Below are experts of layer 3 (counted from 0) of a mixture-of-experts language model. Rows are named router (the router's row for the expert) and show model dimensions 256-319. Each number is 200 + 30 x the weight over its row's rms, rounded and kept within 0 to 999.
After each expert's rows: a language model's description of what the expert responds to. This comes from a sample of Wikipedia text that the model never trained on.

# expert 56
router,235,214,184,172,130,201,177,228,289,211,220,164,211,199,172,205,195,147,196,146,240,207,201,119,245,191,187,178,244,129,172,211,209,145,205,186,211,219,167,201,204,148,167,209,236,145,179,211,240,191,265,183,229,182,185,177,154,225,245,162,226,156,213,188
Film and music credits. Credit verbs and media words in film, book and music articles, such as written by, produced by, Music by, plus compass directions like West and North.

# expert 16
router,210,268,233,185,209,229,268,200,240,190,203,174,148,221,212,230,179,167,190,150,195,172,197,212,183,224,260,205,226,219,223,238,184,169,222,187,182,173,146,162,174,194,192,231,236,187,201,262,172,204,203,155,236,222,219,249,176,153,195,153,230,147,222,199
Table separators. Pipe separators and blank cells in sports and results tables, numbers in standings rows, and labels like Height or Team in infoboxes.

# expert 35
router,170,202,214,225,229,203,224,209,222,174,233,219,219,190,208,175,231,202,188,210,227,179,177,173,226,155,181,181,187,152,168,234,250,205,213,222,269,174,205,205,201,184,158,170,226,148,187,215,226,198,198,203,207,124,189,201,207,213,206,153,210,168,244,151
Common nouns, articles. Articles and content nouns or adjectives after prepositions, especially education, health and institutions, such as a, University, school, mental, education.

# expert 37
router,229,240,193,220,194,225,234,170,186,173,216,181,216,238,193,209,257,207,180,192,237,207,180,210,186,206,248,194,175,165,243,170,172,144,202,221,210,197,163,174,229,216,164,201,182,169,201,226,216,193,217,207,206,215,218,246,173,166,224,147,211,167,244,179
Section headings, plural s. Heading nouns like information and medal in sports infoboxes (Personal information, gold medal), plus plural s, the, and table pipes.

# expert 14
router,186,196,247,236,130,233,241,186,202,152,230,240,202,118,210,211,142,192,165,206,171,207,217,176,209,242,228,208,183,191,212,187,228,221,230,189,225,182,205,184,212,180,199,195,185,218,185,225,194,204,206,160,170,211,150,194,194,143,225,185,227,202,208,166
Adverbs and quantifiers. Adverbs and degree words in sports and history narrative, such as "as well as", once, most, only, also, first.

# expert 55
router,237,224,229,259,197,187,244,165,217,256,246,234,229,194,220,141,221,193,179,248,198,240,225,192,139,167,198,207,162,230,227,197,241,161,205,226,197,234,181,138,148,158,208,193,198,196,201,205,213,201,200,203,194,210,232,238,153,192,229,149,236,232,188,206
Clause connectives. Conjunctions introducing clauses in expository or mathematical prose, such as that after easy to see, such as, which, because.

# expert 20
router,194,225,192,271,155,234,245,168,193,198,194,215,249,158,213,146,187,198,163,173,198,232,165,213,202,190,162,188,185,173,162,255,204,121,212,176,217,206,186,219,170,182,187,229,177,189,204,195,235,197,206,172,274,148,203,173,141,221,197,169,228,184,245,210
Line breaks, heading marks. Paragraph line breaks after a sentence ends, section-heading equals signs, and apostrophes and closing brackets, as in ===Women's marathon===.

# expert 51
router,169,215,263,255,165,211,235,227,226,176,218,193,178,167,191,212,258,172,180,205,207,143,208,152,233,210,160,168,221,170,172,186,215,192,179,222,225,88,186,169,176,192,225,178,263,160,193,239,190,168,194,201,233,158,242,212,232,210,183,172,221,203,184,201
Locative prepositions, plural s. Prepositions of place or source such as on, from, into, between, at, of, plus plural s endings, before the or possessives.

# expert 23
router,183,242,167,233,168,217,219,165,213,214,229,165,259,174,179,174,208,226,199,177,227,184,205,173,191,181,236,171,231,159,224,196,221,203,226,171,197,165,225,197,162,154,172,162,242,117,220,219,192,231,176,173,235,193,226,190,203,194,236,175,196,194,229,122
Section heading words. Equals-sign heading markers and the words inside wiki section headings, such as Accolades, Early life, Publication, See also, film.

# expert 44
router,187,223,197,287,174,217,275,254,180,233,193,198,208,217,247,164,258,265,164,196,176,196,170,185,267,174,174,190,239,160,185,205,201,157,233,162,221,173,213,165,162,159,197,182,162,189,219,258,184,222,246,176,216,135,201,166,182,157,221,195,210,175,250,212
Line breaks and tables. Line breaks before new paragraphs or table rows, table pipes and |---| divider rows, plus heading marks in lists and tables.

# expert 9
router,185,265,193,173,188,228,176,237,220,221,198,224,211,191,250,206,254,197,220,229,192,232,189,202,222,187,204,194,228,140,219,242,198,214,218,203,270,194,193,206,184,154,169,159,203,150,176,195,215,185,172,180,242,156,203,226,199,182,240,195,161,223,194,113
Abstract nouns, section markers. Abstract nouns and prefixes after articles or verbs, such as charge, intention, re-election, plus == and === section heading markers.

# expert 31
router,171,195,250,211,195,116,257,283,230,219,197,190,226,190,214,215,208,182,207,217,164,233,203,188,241,173,205,152,221,214,211,279,211,186,214,188,215,185,161,176,182,166,151,225,195,231,196,179,211,187,261,147,244,187,186,197,189,164,207,198,262,207,211,226
Infinitive to, modals. The word to after adjectives or verbs (hard to, prove to), modals like would, can, may, and line breaks.

# expert 45
router,141,242,210,245,141,230,253,158,202,178,211,227,205,193,216,244,251,184,193,240,211,168,212,208,212,177,282,217,218,211,198,190,223,181,212,191,207,198,154,157,216,220,180,185,182,202,226,181,185,232,202,129,214,173,271,225,170,152,247,171,196,210,195,181
Time and place nouns. Common nouns after articles or first/this, especially time, season, year, age, area, line, along, often in sports or racing results.

# expert 8
router,160,208,183,203,194,193,222,220,231,171,208,173,222,205,239,185,213,179,154,224,215,215,178,185,245,213,250,222,219,186,247,191,253,218,203,199,192,187,136,187,237,174,222,189,211,226,178,265,234,255,225,165,212,165,203,218,188,158,226,160,231,170,234,155
Sports and office nouns. Nouns for roles, teams and organizations in sports and political biographies, after a/the/his, such as head coach, contract, side, League.

# expert 47
router,186,220,171,212,136,154,231,196,213,163,222,148,246,189,220,184,211,181,160,189,194,219,186,157,195,206,199,189,208,189,218,232,214,166,184,224,225,201,210,176,208,184,160,145,205,213,218,213,213,173,171,130,228,173,198,183,181,189,188,133,240,176,257,175
Infobox colons, labels. Colons after infobox labels and the labels themselves, such as Born:, Head coach, Home arena, plus of, the and by inside names.

# expert 49
router,243,216,198,205,168,172,183,222,279,168,220,249,217,199,199,163,152,173,180,184,191,180,167,155,207,179,179,207,200,151,184,225,238,208,208,171,258,174,190,177,232,132,181,162,215,142,220,239,232,212,238,135,218,197,185,214,150,177,228,217,244,188,192,178
Relative who, kin words. The relative pronoun who after a name and comma in plot or biography text, plus his, her, son, wife, father.

# expert 15
router,204,191,200,225,116,172,196,224,227,194,195,209,184,192,213,231,240,168,165,171,197,221,187,199,165,153,227,179,247,186,186,209,181,159,216,221,215,131,212,153,240,208,171,202,227,193,201,204,195,154,191,212,253,175,202,253,212,175,212,168,225,119,233,210
Prepositions in, dates. Mostly the preposition in (birthplaces, "Events in 1867"), years like 2011, and the dash between birth and death dates.

# expert 54
router,183,194,166,228,188,165,239,194,188,239,143,247,286,199,210,217,198,212,189,194,149,189,187,196,163,199,160,143,198,234,240,167,158,179,213,208,200,180,213,197,171,166,163,171,242,170,212,245,208,181,217,178,222,174,166,234,187,135,242,136,221,175,220,141
Function words in phrases. The and of within noun phrases and after prepositions, as in devoid of, place of origin, in the foreground.

# expert 30
router,196,242,193,185,208,184,210,211,185,222,210,207,181,195,242,187,211,202,194,161,213,178,202,198,159,180,215,137,194,153,180,195,225,176,215,206,200,193,173,189,202,149,214,190,201,207,220,234,188,260,187,200,211,137,231,190,139,144,214,142,222,231,199,177
Infobox bullet hyphens. Line-initial hyphens and pipes in infobox fields after coordinates, like Country, Type, Etymology, plus joining hyphens and ampersands.

# expert 39
router,183,221,254,236,150,146,226,237,195,186,177,231,233,152,222,169,203,180,204,241,187,177,137,177,212,171,178,215,225,211,192,223,166,241,240,200,227,186,179,178,162,206,214,194,215,155,216,219,239,251,251,190,226,221,217,178,149,158,199,171,205,222,156,203
Plural suffix, heading markers. Plural s endings and ===/==== heading markers, headings like Sources and See also, plus mid-word pieces and nouns like services, led.

# expert 38
router,250,238,248,223,193,208,235,175,274,180,206,247,222,194,231,185,227,165,169,132,191,187,183,206,201,197,240,201,161,133,191,216,165,235,217,231,189,171,215,158,148,233,231,182,215,156,203,246,239,188,243,224,204,235,169,170,191,183,227,218,215,198,215,211
Word-final suffixes. Plural and inflection endings attached to a word stem, mostly s, plus ed, ing, ers, as in editors, attorneys, paneling.

# expert 17
router,148,226,247,236,213,206,217,220,205,198,233,197,196,218,250,153,251,187,188,187,188,184,224,210,276,162,180,230,228,173,228,204,185,167,244,161,216,178,178,205,184,210,227,185,148,179,224,275,154,239,196,197,239,120,214,178,179,176,219,151,238,212,223,168
Line breaks, table pipes. Line breaks ending table rows, list items or sections, and leading pipes or heading equals signs that start the next wiki line.

# expert 19
router,182,243,216,239,172,232,197,212,193,159,207,158,251,231,164,207,281,247,193,185,180,183,138,174,215,161,204,196,198,215,152,217,162,191,193,201,234,182,204,194,158,191,117,168,187,151,226,223,187,171,157,141,221,175,199,204,174,158,237,194,202,168,210,187
Geographic place nouns. Place and location nouns in geographic articles, such as County, station, village, district, area, Airport, mostly after the or a.

# expert 1
router,178,200,233,220,190,160,180,210,180,169,207,228,191,187,233,201,265,249,183,161,179,227,232,164,169,164,203,273,256,203,244,193,211,185,196,225,222,186,174,181,221,159,153,211,192,150,225,188,221,193,177,155,224,178,269,253,150,197,195,179,205,179,204,181
Word-start letters, symbols. First letters or short pieces starting names and foreign words after brackets or slashes, such as N, S, Ka, plus dashes and grid codes.

# expert 25
router,180,196,178,233,128,181,227,211,242,145,197,139,239,198,185,148,194,178,193,174,166,212,197,216,214,221,180,174,154,165,178,239,229,180,211,226,246,195,185,184,179,203,180,156,174,208,220,200,201,159,188,98,207,203,222,171,167,170,225,170,223,173,225,212
Colons in infoboxes. Colons after field labels in infobox lists (Municipality:, Website:, Born:), plus semicolons, slashes and dashes in structured text.

# expert 18
router,232,212,232,269,200,200,169,212,202,215,190,227,208,251,186,162,188,222,175,221,177,199,213,167,207,136,215,204,207,190,225,209,193,203,210,186,243,228,225,146,171,202,180,172,187,167,244,185,187,192,224,125,183,209,200,193,152,184,249,191,194,202,186,110
Head nouns, quantifiers. Common nouns and quantity words after the or a number, such as species, area, city, weeks, several, twenty.

# expert 24
router,234,215,193,174,175,213,178,187,221,163,213,258,159,153,208,179,159,231,208,176,189,158,229,184,222,197,151,177,206,156,191,218,195,218,226,196,187,118,174,188,173,151,219,193,214,216,175,206,220,195,207,155,186,154,140,161,184,136,217,146,220,169,208,216
Sports list markers. Line-initial hyphens and pipes in sports season infoboxes and result tables, plus place-name starts like South, York, St.

# expert 40
router,217,250,199,212,143,183,210,205,223,164,153,177,265,225,203,228,266,197,162,212,165,175,198,196,185,187,178,201,135,251,178,217,252,229,214,197,255,238,200,180,233,212,167,128,201,201,242,221,180,173,205,187,221,221,224,230,200,159,264,206,189,210,247,207
Sentence-ending punctuation. Full stops and commas ending sentences or clauses, above all in census demographics prose like there were 90.9 males. and households.

# expert 6
router,239,227,208,199,155,207,265,238,223,186,187,209,213,187,237,175,224,218,212,213,180,231,202,200,170,196,195,174,191,194,217,219,236,188,201,215,192,150,164,174,163,170,199,206,214,207,199,188,242,230,217,155,219,211,223,178,176,161,239,187,227,237,204,180
Copula and auxiliaries. Verbs was, is, were, had, been right after a subject noun or pronoun in biographical prose, as in his notable game was.

# expert 36
router,247,192,249,261,114,239,216,182,276,227,192,217,207,162,200,143,209,198,182,183,265,170,214,205,250,147,168,217,178,167,177,216,263,199,163,220,225,192,221,145,178,208,176,155,214,147,197,220,227,221,214,226,211,203,214,223,163,203,254,158,187,134,226,203
Closing quotes, delimiters. Closing quotation marks, braces ending LaTeX math, and sentence-final periods after quoted titles or terms, such as "technique is cheap".

# expert 11
router,194,226,186,223,182,190,191,171,205,236,214,168,206,184,206,198,183,212,192,219,171,208,211,205,240,197,173,204,228,177,196,179,235,195,192,216,253,151,205,202,184,219,161,172,255,203,228,220,175,228,193,152,227,193,174,190,140,205,238,187,206,149,178,148
Capital letters, non-Latin bytes. Single capital letters and name starts, Thai script bytes, and infobox labels like Discipline, plus month abbreviations such as Feb and Jan.

# expert 42
router,179,284,216,195,124,202,197,226,230,171,212,170,207,153,214,236,229,181,173,161,216,214,180,203,235,162,162,201,196,214,175,236,239,209,254,250,206,177,187,217,213,144,195,194,206,197,214,244,201,204,235,152,222,173,222,192,205,156,248,159,211,135,185,197
Money and numbers. Dollar signs after US, digits in amounts and table cells, and first names after titles, as in US$22 million, Chancellor Friedrich.

# expert 61
router,184,240,214,229,188,231,233,217,253,167,184,216,237,225,192,195,204,222,189,248,165,171,197,182,200,212,199,201,201,197,188,175,186,217,190,172,255,187,162,233,187,148,264,217,240,167,190,217,237,177,213,160,212,178,216,247,189,163,232,175,237,180,190,210
Table pipes, cast as. Pipe separators between cells in wiki tables of stats, filmographies and squads, and as in cast lists (Tony Ramos as Antônio).

# expert 27
router,177,246,210,227,142,166,232,228,235,209,180,156,238,154,185,161,180,173,188,205,201,224,141,182,252,143,204,148,167,189,169,214,213,187,216,169,248,175,209,208,171,206,199,163,234,174,191,240,236,221,210,164,199,168,190,192,176,141,205,228,246,213,255,137
Heading nouns, closing parentheses. Closing parentheses and nouns ending headings or phrases, such as season in "Regular season", album, election, career, and the pronoun it.

# expert 48
router,157,231,226,174,209,243,193,189,239,228,238,223,237,177,175,250,200,179,135,177,159,190,210,204,166,178,200,209,222,159,203,222,200,248,210,213,216,155,177,163,165,152,177,191,177,161,231,234,169,193,191,178,230,192,211,212,125,143,254,176,198,189,253,166
Determiners before adjectives. Articles the, a, this and words most, more, very before adjectives or ordinals, as in the most populous, the first.

# expert 22
router,176,227,229,222,174,184,211,180,191,226,182,134,254,238,177,193,271,193,125,132,175,222,176,123,223,165,226,167,166,234,194,187,183,178,199,190,239,176,223,158,204,197,221,127,225,220,213,247,194,160,206,187,262,184,245,196,202,182,215,187,202,159,185,200
Article-opening parentheses. The opening parenthesis after a page title's name before born or dates, plus by, was and is in lead sentences and succession boxes.

# expert 41
router,196,213,242,216,172,223,183,239,240,220,237,195,185,201,214,246,198,189,200,167,194,177,280,162,265,205,181,190,213,160,168,188,184,171,214,173,248,202,186,184,188,117,164,200,244,163,220,235,183,215,215,190,217,223,192,172,188,191,239,211,239,145,191,197
Title words, awards. Capitalized words starting names and titles, such as Best, Royal, Grand, International, plus award and certification table headers like Certified, Nominated, Result.

# expert 59
router,212,261,199,253,220,204,184,165,195,210,207,241,220,222,211,187,201,286,179,187,155,127,231,237,188,210,163,179,187,193,227,240,188,193,211,204,223,177,205,186,182,204,111,131,199,181,222,220,197,230,226,155,223,165,159,242,160,159,204,191,195,213,183,188
Periods, taxonomy lines. Sentence-ending periods and line breaks after them, year and number fragments, and Species lines in taxonomy lists.

# expert 12
router,182,270,195,240,186,183,238,210,173,244,195,207,190,164,210,213,237,173,194,229,199,206,189,197,223,153,167,188,199,210,210,213,174,149,211,233,183,115,155,175,167,182,164,232,199,189,244,217,239,163,175,147,291,185,207,185,198,172,220,204,252,205,245,181
Linking prepositions. Prepositions of, to, for, from, into, until after a verb or noun, as in split into, one of, willing to.

# expert 32
router,198,250,188,207,174,178,203,193,209,208,207,157,203,236,204,186,231,177,168,221,193,220,188,160,214,217,253,214,234,220,213,183,225,176,200,157,163,236,210,200,217,196,147,202,218,177,214,248,158,234,215,185,197,164,165,242,151,186,214,204,182,217,215,178
Taxonomy and definitions. Equals signs in page titles and key verbs in species and biography entries, such as "It is found", "can be found", "Genus:".

# expert 53
router,160,206,274,207,150,211,182,257,196,197,201,228,209,187,222,169,236,245,200,265,189,200,192,194,250,137,277,215,225,196,150,216,164,178,185,196,177,173,180,177,171,226,149,229,212,161,235,187,200,206,209,151,216,238,197,141,164,167,245,193,202,166,264,160
Pronouns, mid-sentence words. Pronouns and determiners like its, it, she, the, and ordinary nouns, verbs and adjectives within descriptive prose, such as bow, transferred, fixed.

# expert 57
router,218,225,228,239,237,226,247,203,245,154,231,195,241,215,236,206,195,187,209,157,211,166,214,223,168,165,220,198,193,203,204,207,236,186,250,194,223,172,158,191,186,173,240,205,211,158,223,198,210,205,197,140,241,203,207,201,221,130,218,212,228,145,242,234
Table separators and colons. Pipe column separators in tables, plus colons and semicolons after team or party names in score and election result lists.

# expert 34
router,175,272,240,205,191,207,273,180,204,209,197,224,265,144,255,206,158,243,174,195,161,218,193,153,199,149,241,200,181,186,203,225,237,218,188,194,233,191,199,155,188,198,195,119,259,195,194,249,196,221,223,172,192,171,193,165,204,157,219,186,223,226,159,172
Clause-linking conjunctions. Conjunctions and commas starting a new clause in running prose, especially but, and, so, while and then after a comma.

# expert 5
router,173,221,212,245,156,227,201,199,230,181,224,192,155,210,253,187,176,173,180,188,202,194,202,210,197,157,215,170,221,167,228,242,202,183,192,205,180,159,145,203,222,210,203,176,240,230,200,253,171,189,200,174,209,131,174,170,217,209,225,193,220,130,202,182
Infobox fields, table cells. Field names in sports and film infoboxes and data-table cell contents like numbers and name pieces, such as Score, Weight, Starring, ka, ni.

# expert 26
router,224,223,245,194,191,206,190,164,187,147,184,184,222,148,205,215,214,182,176,199,238,173,243,190,174,155,231,195,173,193,178,223,219,206,189,185,217,174,177,202,204,178,244,165,206,213,273,241,207,207,193,185,218,155,208,230,173,151,221,186,198,218,221,219
Foreign name pieces. Pieces of non-English personal and place names in sports tables and lists, such as Benítez, Coetzee, San, de, plus match score tokens.

# expert 29
router,260,231,181,204,217,182,257,220,272,153,194,220,224,181,217,177,183,183,220,218,201,182,194,175,204,182,226,178,212,193,180,261,220,222,234,152,214,149,149,190,181,166,160,159,249,186,219,260,216,247,218,228,190,233,200,190,171,125,157,208,231,176,189,172
Spaces and empty cells. Bare space tokens, mostly empty cells in election and results tables, plus spaces mid-sentence before the next word, as in quoted reviews.

# expert 33
router,259,226,192,214,248,202,201,209,240,206,255,211,219,174,191,140,264,201,181,221,169,227,212,168,184,153,163,226,147,200,246,236,220,183,190,221,165,188,239,142,174,181,177,162,257,173,192,200,239,206,236,171,197,173,227,204,175,224,251,151,225,179,256,184
Prepositions, quantifiers, conjunctions. Function words introducing phrases or clauses in explanatory prose: of, about, all, some, than, when, what, and "where"/"Let" in math.

# expert 58
router,170,276,201,215,164,193,194,195,230,196,247,248,233,153,208,177,186,225,195,203,176,149,200,152,205,181,202,152,175,188,198,245,217,200,198,172,237,214,199,166,177,224,164,155,227,158,229,242,207,228,256,152,235,186,195,210,153,150,262,168,188,174,219,194
Numbers and scores. Numerals, ranges and scores after to, of or in, like 1–0, 3–6, 26 countries and million, plus % and km.

# expert 21
router,158,171,267,185,195,168,207,176,249,166,259,214,201,155,269,233,206,194,139,165,213,189,179,221,225,204,234,163,180,162,225,185,188,179,221,201,244,174,125,157,219,178,166,169,229,166,191,232,190,231,213,150,204,152,201,178,163,156,212,175,215,192,192,185
Word-piece endings, sports text. Word-final pieces and suffixes (s, ing, ers, te) completing names and words, especially in football club, league and squad text.

# expert 50
router,195,294,222,229,182,162,237,206,235,172,210,186,229,182,221,183,196,213,136,215,256,199,185,119,207,140,221,172,147,173,213,188,254,207,210,221,225,150,199,205,196,168,142,119,214,201,171,243,195,240,193,210,212,174,210,240,211,183,250,155,190,156,219,202
Commas and conjunctions. Commas, "and", semicolons and parentheses separating list items, clauses and name lists, as in "Ron Carter, Miles Davis" and "Coimbatore district, Madras".

# expert 43
router,203,217,185,206,187,189,262,229,259,181,238,190,220,144,200,208,217,243,172,167,178,136,184,139,233,174,191,172,223,137,228,232,225,175,250,219,281,194,155,182,252,180,187,183,189,176,151,266,190,185,231,167,220,166,206,214,156,192,185,200,228,223,206,158
Nouns after determiners. Common nouns and adjectives in biography and business prose, such as land, stake, business, million, American, popular, own.

# expert 62
router,156,229,212,178,169,194,220,209,210,146,182,146,197,198,167,213,204,223,156,208,165,219,182,133,236,228,248,195,225,187,215,202,233,238,227,163,175,174,200,229,192,175,158,179,228,122,228,213,194,179,182,181,191,159,206,204,151,173,233,198,216,169,198,150
Career and work nouns. Nouns about careers, works and personal details in biographies, such as debut, career, twin, concerts, studies, and "www" in website fields.

# expert 7
router,204,258,261,236,215,221,216,204,207,196,224,200,240,158,234,130,173,191,154,181,198,200,228,184,225,133,200,185,181,187,226,210,179,213,218,204,189,199,170,213,138,188,162,208,236,204,238,249,213,207,253,116,178,174,216,175,212,182,183,218,226,139,214,190
Adverb endings, contrast words. Adverb suffixes like -ly and -ically after adjective stems, plus contrast and comparison words such as but, than, However, then.

# expert 13
router,233,196,264,184,227,215,189,172,199,234,191,178,201,181,188,224,202,199,187,188,222,195,267,190,260,161,220,168,206,168,195,190,197,232,228,225,190,196,155,140,194,168,179,189,283,151,186,241,222,220,168,180,197,235,235,211,186,163,250,234,172,165,229,199
Mid-word fragments. Inner pieces of split words and names, such as mer in submersibles, r in Pararescueman, ov in Mammadov, ing.

# expert 52
router,177,199,206,198,181,142,242,233,170,175,200,171,277,201,163,131,211,214,185,184,154,197,192,158,207,165,225,169,199,230,200,250,211,135,191,218,218,223,180,200,254,151,166,184,243,183,225,252,164,154,173,182,219,169,215,221,167,221,192,161,184,222,204,219
Infobox field labels. Labels and colons in taxonomy and infobox lists, such as Binomial name, Genus, Species, Infraorder and Occupation, plus coordinate symbols.

# expert 3
router,137,241,187,245,161,236,221,177,239,178,191,224,236,200,210,198,269,176,182,220,226,190,191,196,221,156,203,203,193,205,200,265,191,161,172,195,185,202,181,153,216,174,180,159,167,166,228,204,201,168,202,177,193,199,217,222,192,162,238,156,260,200,237,176
Numbers in statistical tables. Numeric cells and sign tokens in census, election and ranking tables, such as 16, 98.5, +1.2, and "About" before census percentages.

# expert 63
router,155,256,177,233,152,185,230,179,178,169,253,185,230,232,240,164,258,231,160,195,153,179,211,181,181,190,264,185,250,194,213,204,193,126,213,213,190,198,185,174,204,202,210,185,186,164,230,213,157,208,201,157,265,163,208,186,164,186,204,160,187,151,251,182
Infobox field labels. Labels and symbols in infoboxes and taxoboxes, such as Location, Country, Species, Total, NOC, coordinate letters N/S/W and BOM marks.

# expert 46
router,235,254,203,245,178,247,199,208,203,184,192,218,235,210,194,188,265,241,152,236,189,199,177,179,213,200,223,205,216,186,177,201,171,165,190,220,189,175,169,188,198,183,180,162,198,126,286,232,181,169,202,156,224,222,227,235,189,189,232,218,208,135,244,160
Common nouns after articles. Content nouns and verbs after the, a or is, like village, map, station, housing, search, often in geography and gene tables.

# expert 60
router,210,210,234,239,141,207,231,229,284,162,190,170,187,186,180,209,235,169,183,182,227,165,235,177,253,228,178,215,241,213,218,180,187,194,204,214,228,176,189,186,235,161,176,164,237,210,187,216,234,214,145,231,232,165,186,253,181,145,238,142,229,179,259,240
Location preposition in. The prepositions in, on, from after based, born, released or competed, as in based in Florida, plus team and institution nouns.

# expert 10
router,184,261,201,238,180,192,223,169,204,170,180,154,227,180,210,193,222,213,166,201,219,219,166,149,203,123,242,166,168,152,173,169,252,224,221,214,242,190,209,126,168,130,125,174,211,173,228,212,149,251,182,185,234,158,178,272,212,184,229,161,181,165,180,177
Commas and coordinators. Commas, and, or, which and ), in lists and clauses, especially joining two past-tense verbs like started … and stopped, plus :// in URLs.

# expert 28
router,210,196,191,200,146,169,229,241,216,176,198,250,182,202,199,162,183,182,195,180,211,233,178,180,258,216,229,173,194,216,184,215,237,162,234,215,195,198,167,192,239,188,232,206,248,193,223,244,206,168,203,161,265,180,204,174,193,133,179,120,245,200,237,199
Name word pieces. Middle and final pieces of personal names and surnames, such as -ley, -son, -ko, plus infobox headings like Champions, Singles, Studio.

# expert 0
router,216,250,208,260,209,210,226,226,238,167,191,130,272,154,211,182,232,150,172,215,202,160,189,159,216,157,200,171,131,183,204,249,188,179,167,242,237,153,151,199,242,153,191,163,153,204,214,245,215,194,225,211,238,167,219,191,228,204,215,133,234,131,260,210
Clause-break punctuation. Commas, colons, semicolons and dashes ending a phrase, often after place names or names, as in County, West Virginia or scorer lists.

# expert 4
router,188,212,244,228,158,216,245,192,234,203,196,194,174,204,202,179,230,187,157,185,247,223,220,159,231,208,246,173,235,153,182,205,190,174,210,146,211,138,198,166,216,190,190,204,188,174,228,220,184,221,193,171,246,168,170,214,203,158,200,174,209,136,228,221
Table cells, foreign fragments. Short tokens inside sports tables and infobox lists, such as semicolon-separated stats like 0; and 1;, name starts like Du, Mi, La, and non-Latin script bytes.

# expert 2
router,195,241,225,191,151,214,207,163,227,206,171,232,177,173,280,199,234,191,170,179,202,199,205,187,205,242,211,174,215,159,195,243,218,181,231,220,181,137,125,189,238,218,186,182,184,144,251,188,215,173,233,161,198,181,176,162,171,176,249,169,174,156,202,165
Table cells, name fragments. Short word-piece fragments inside names and table cell entries, such as Arantxa's "rant", "China", and "office" in "box office" or "run for office".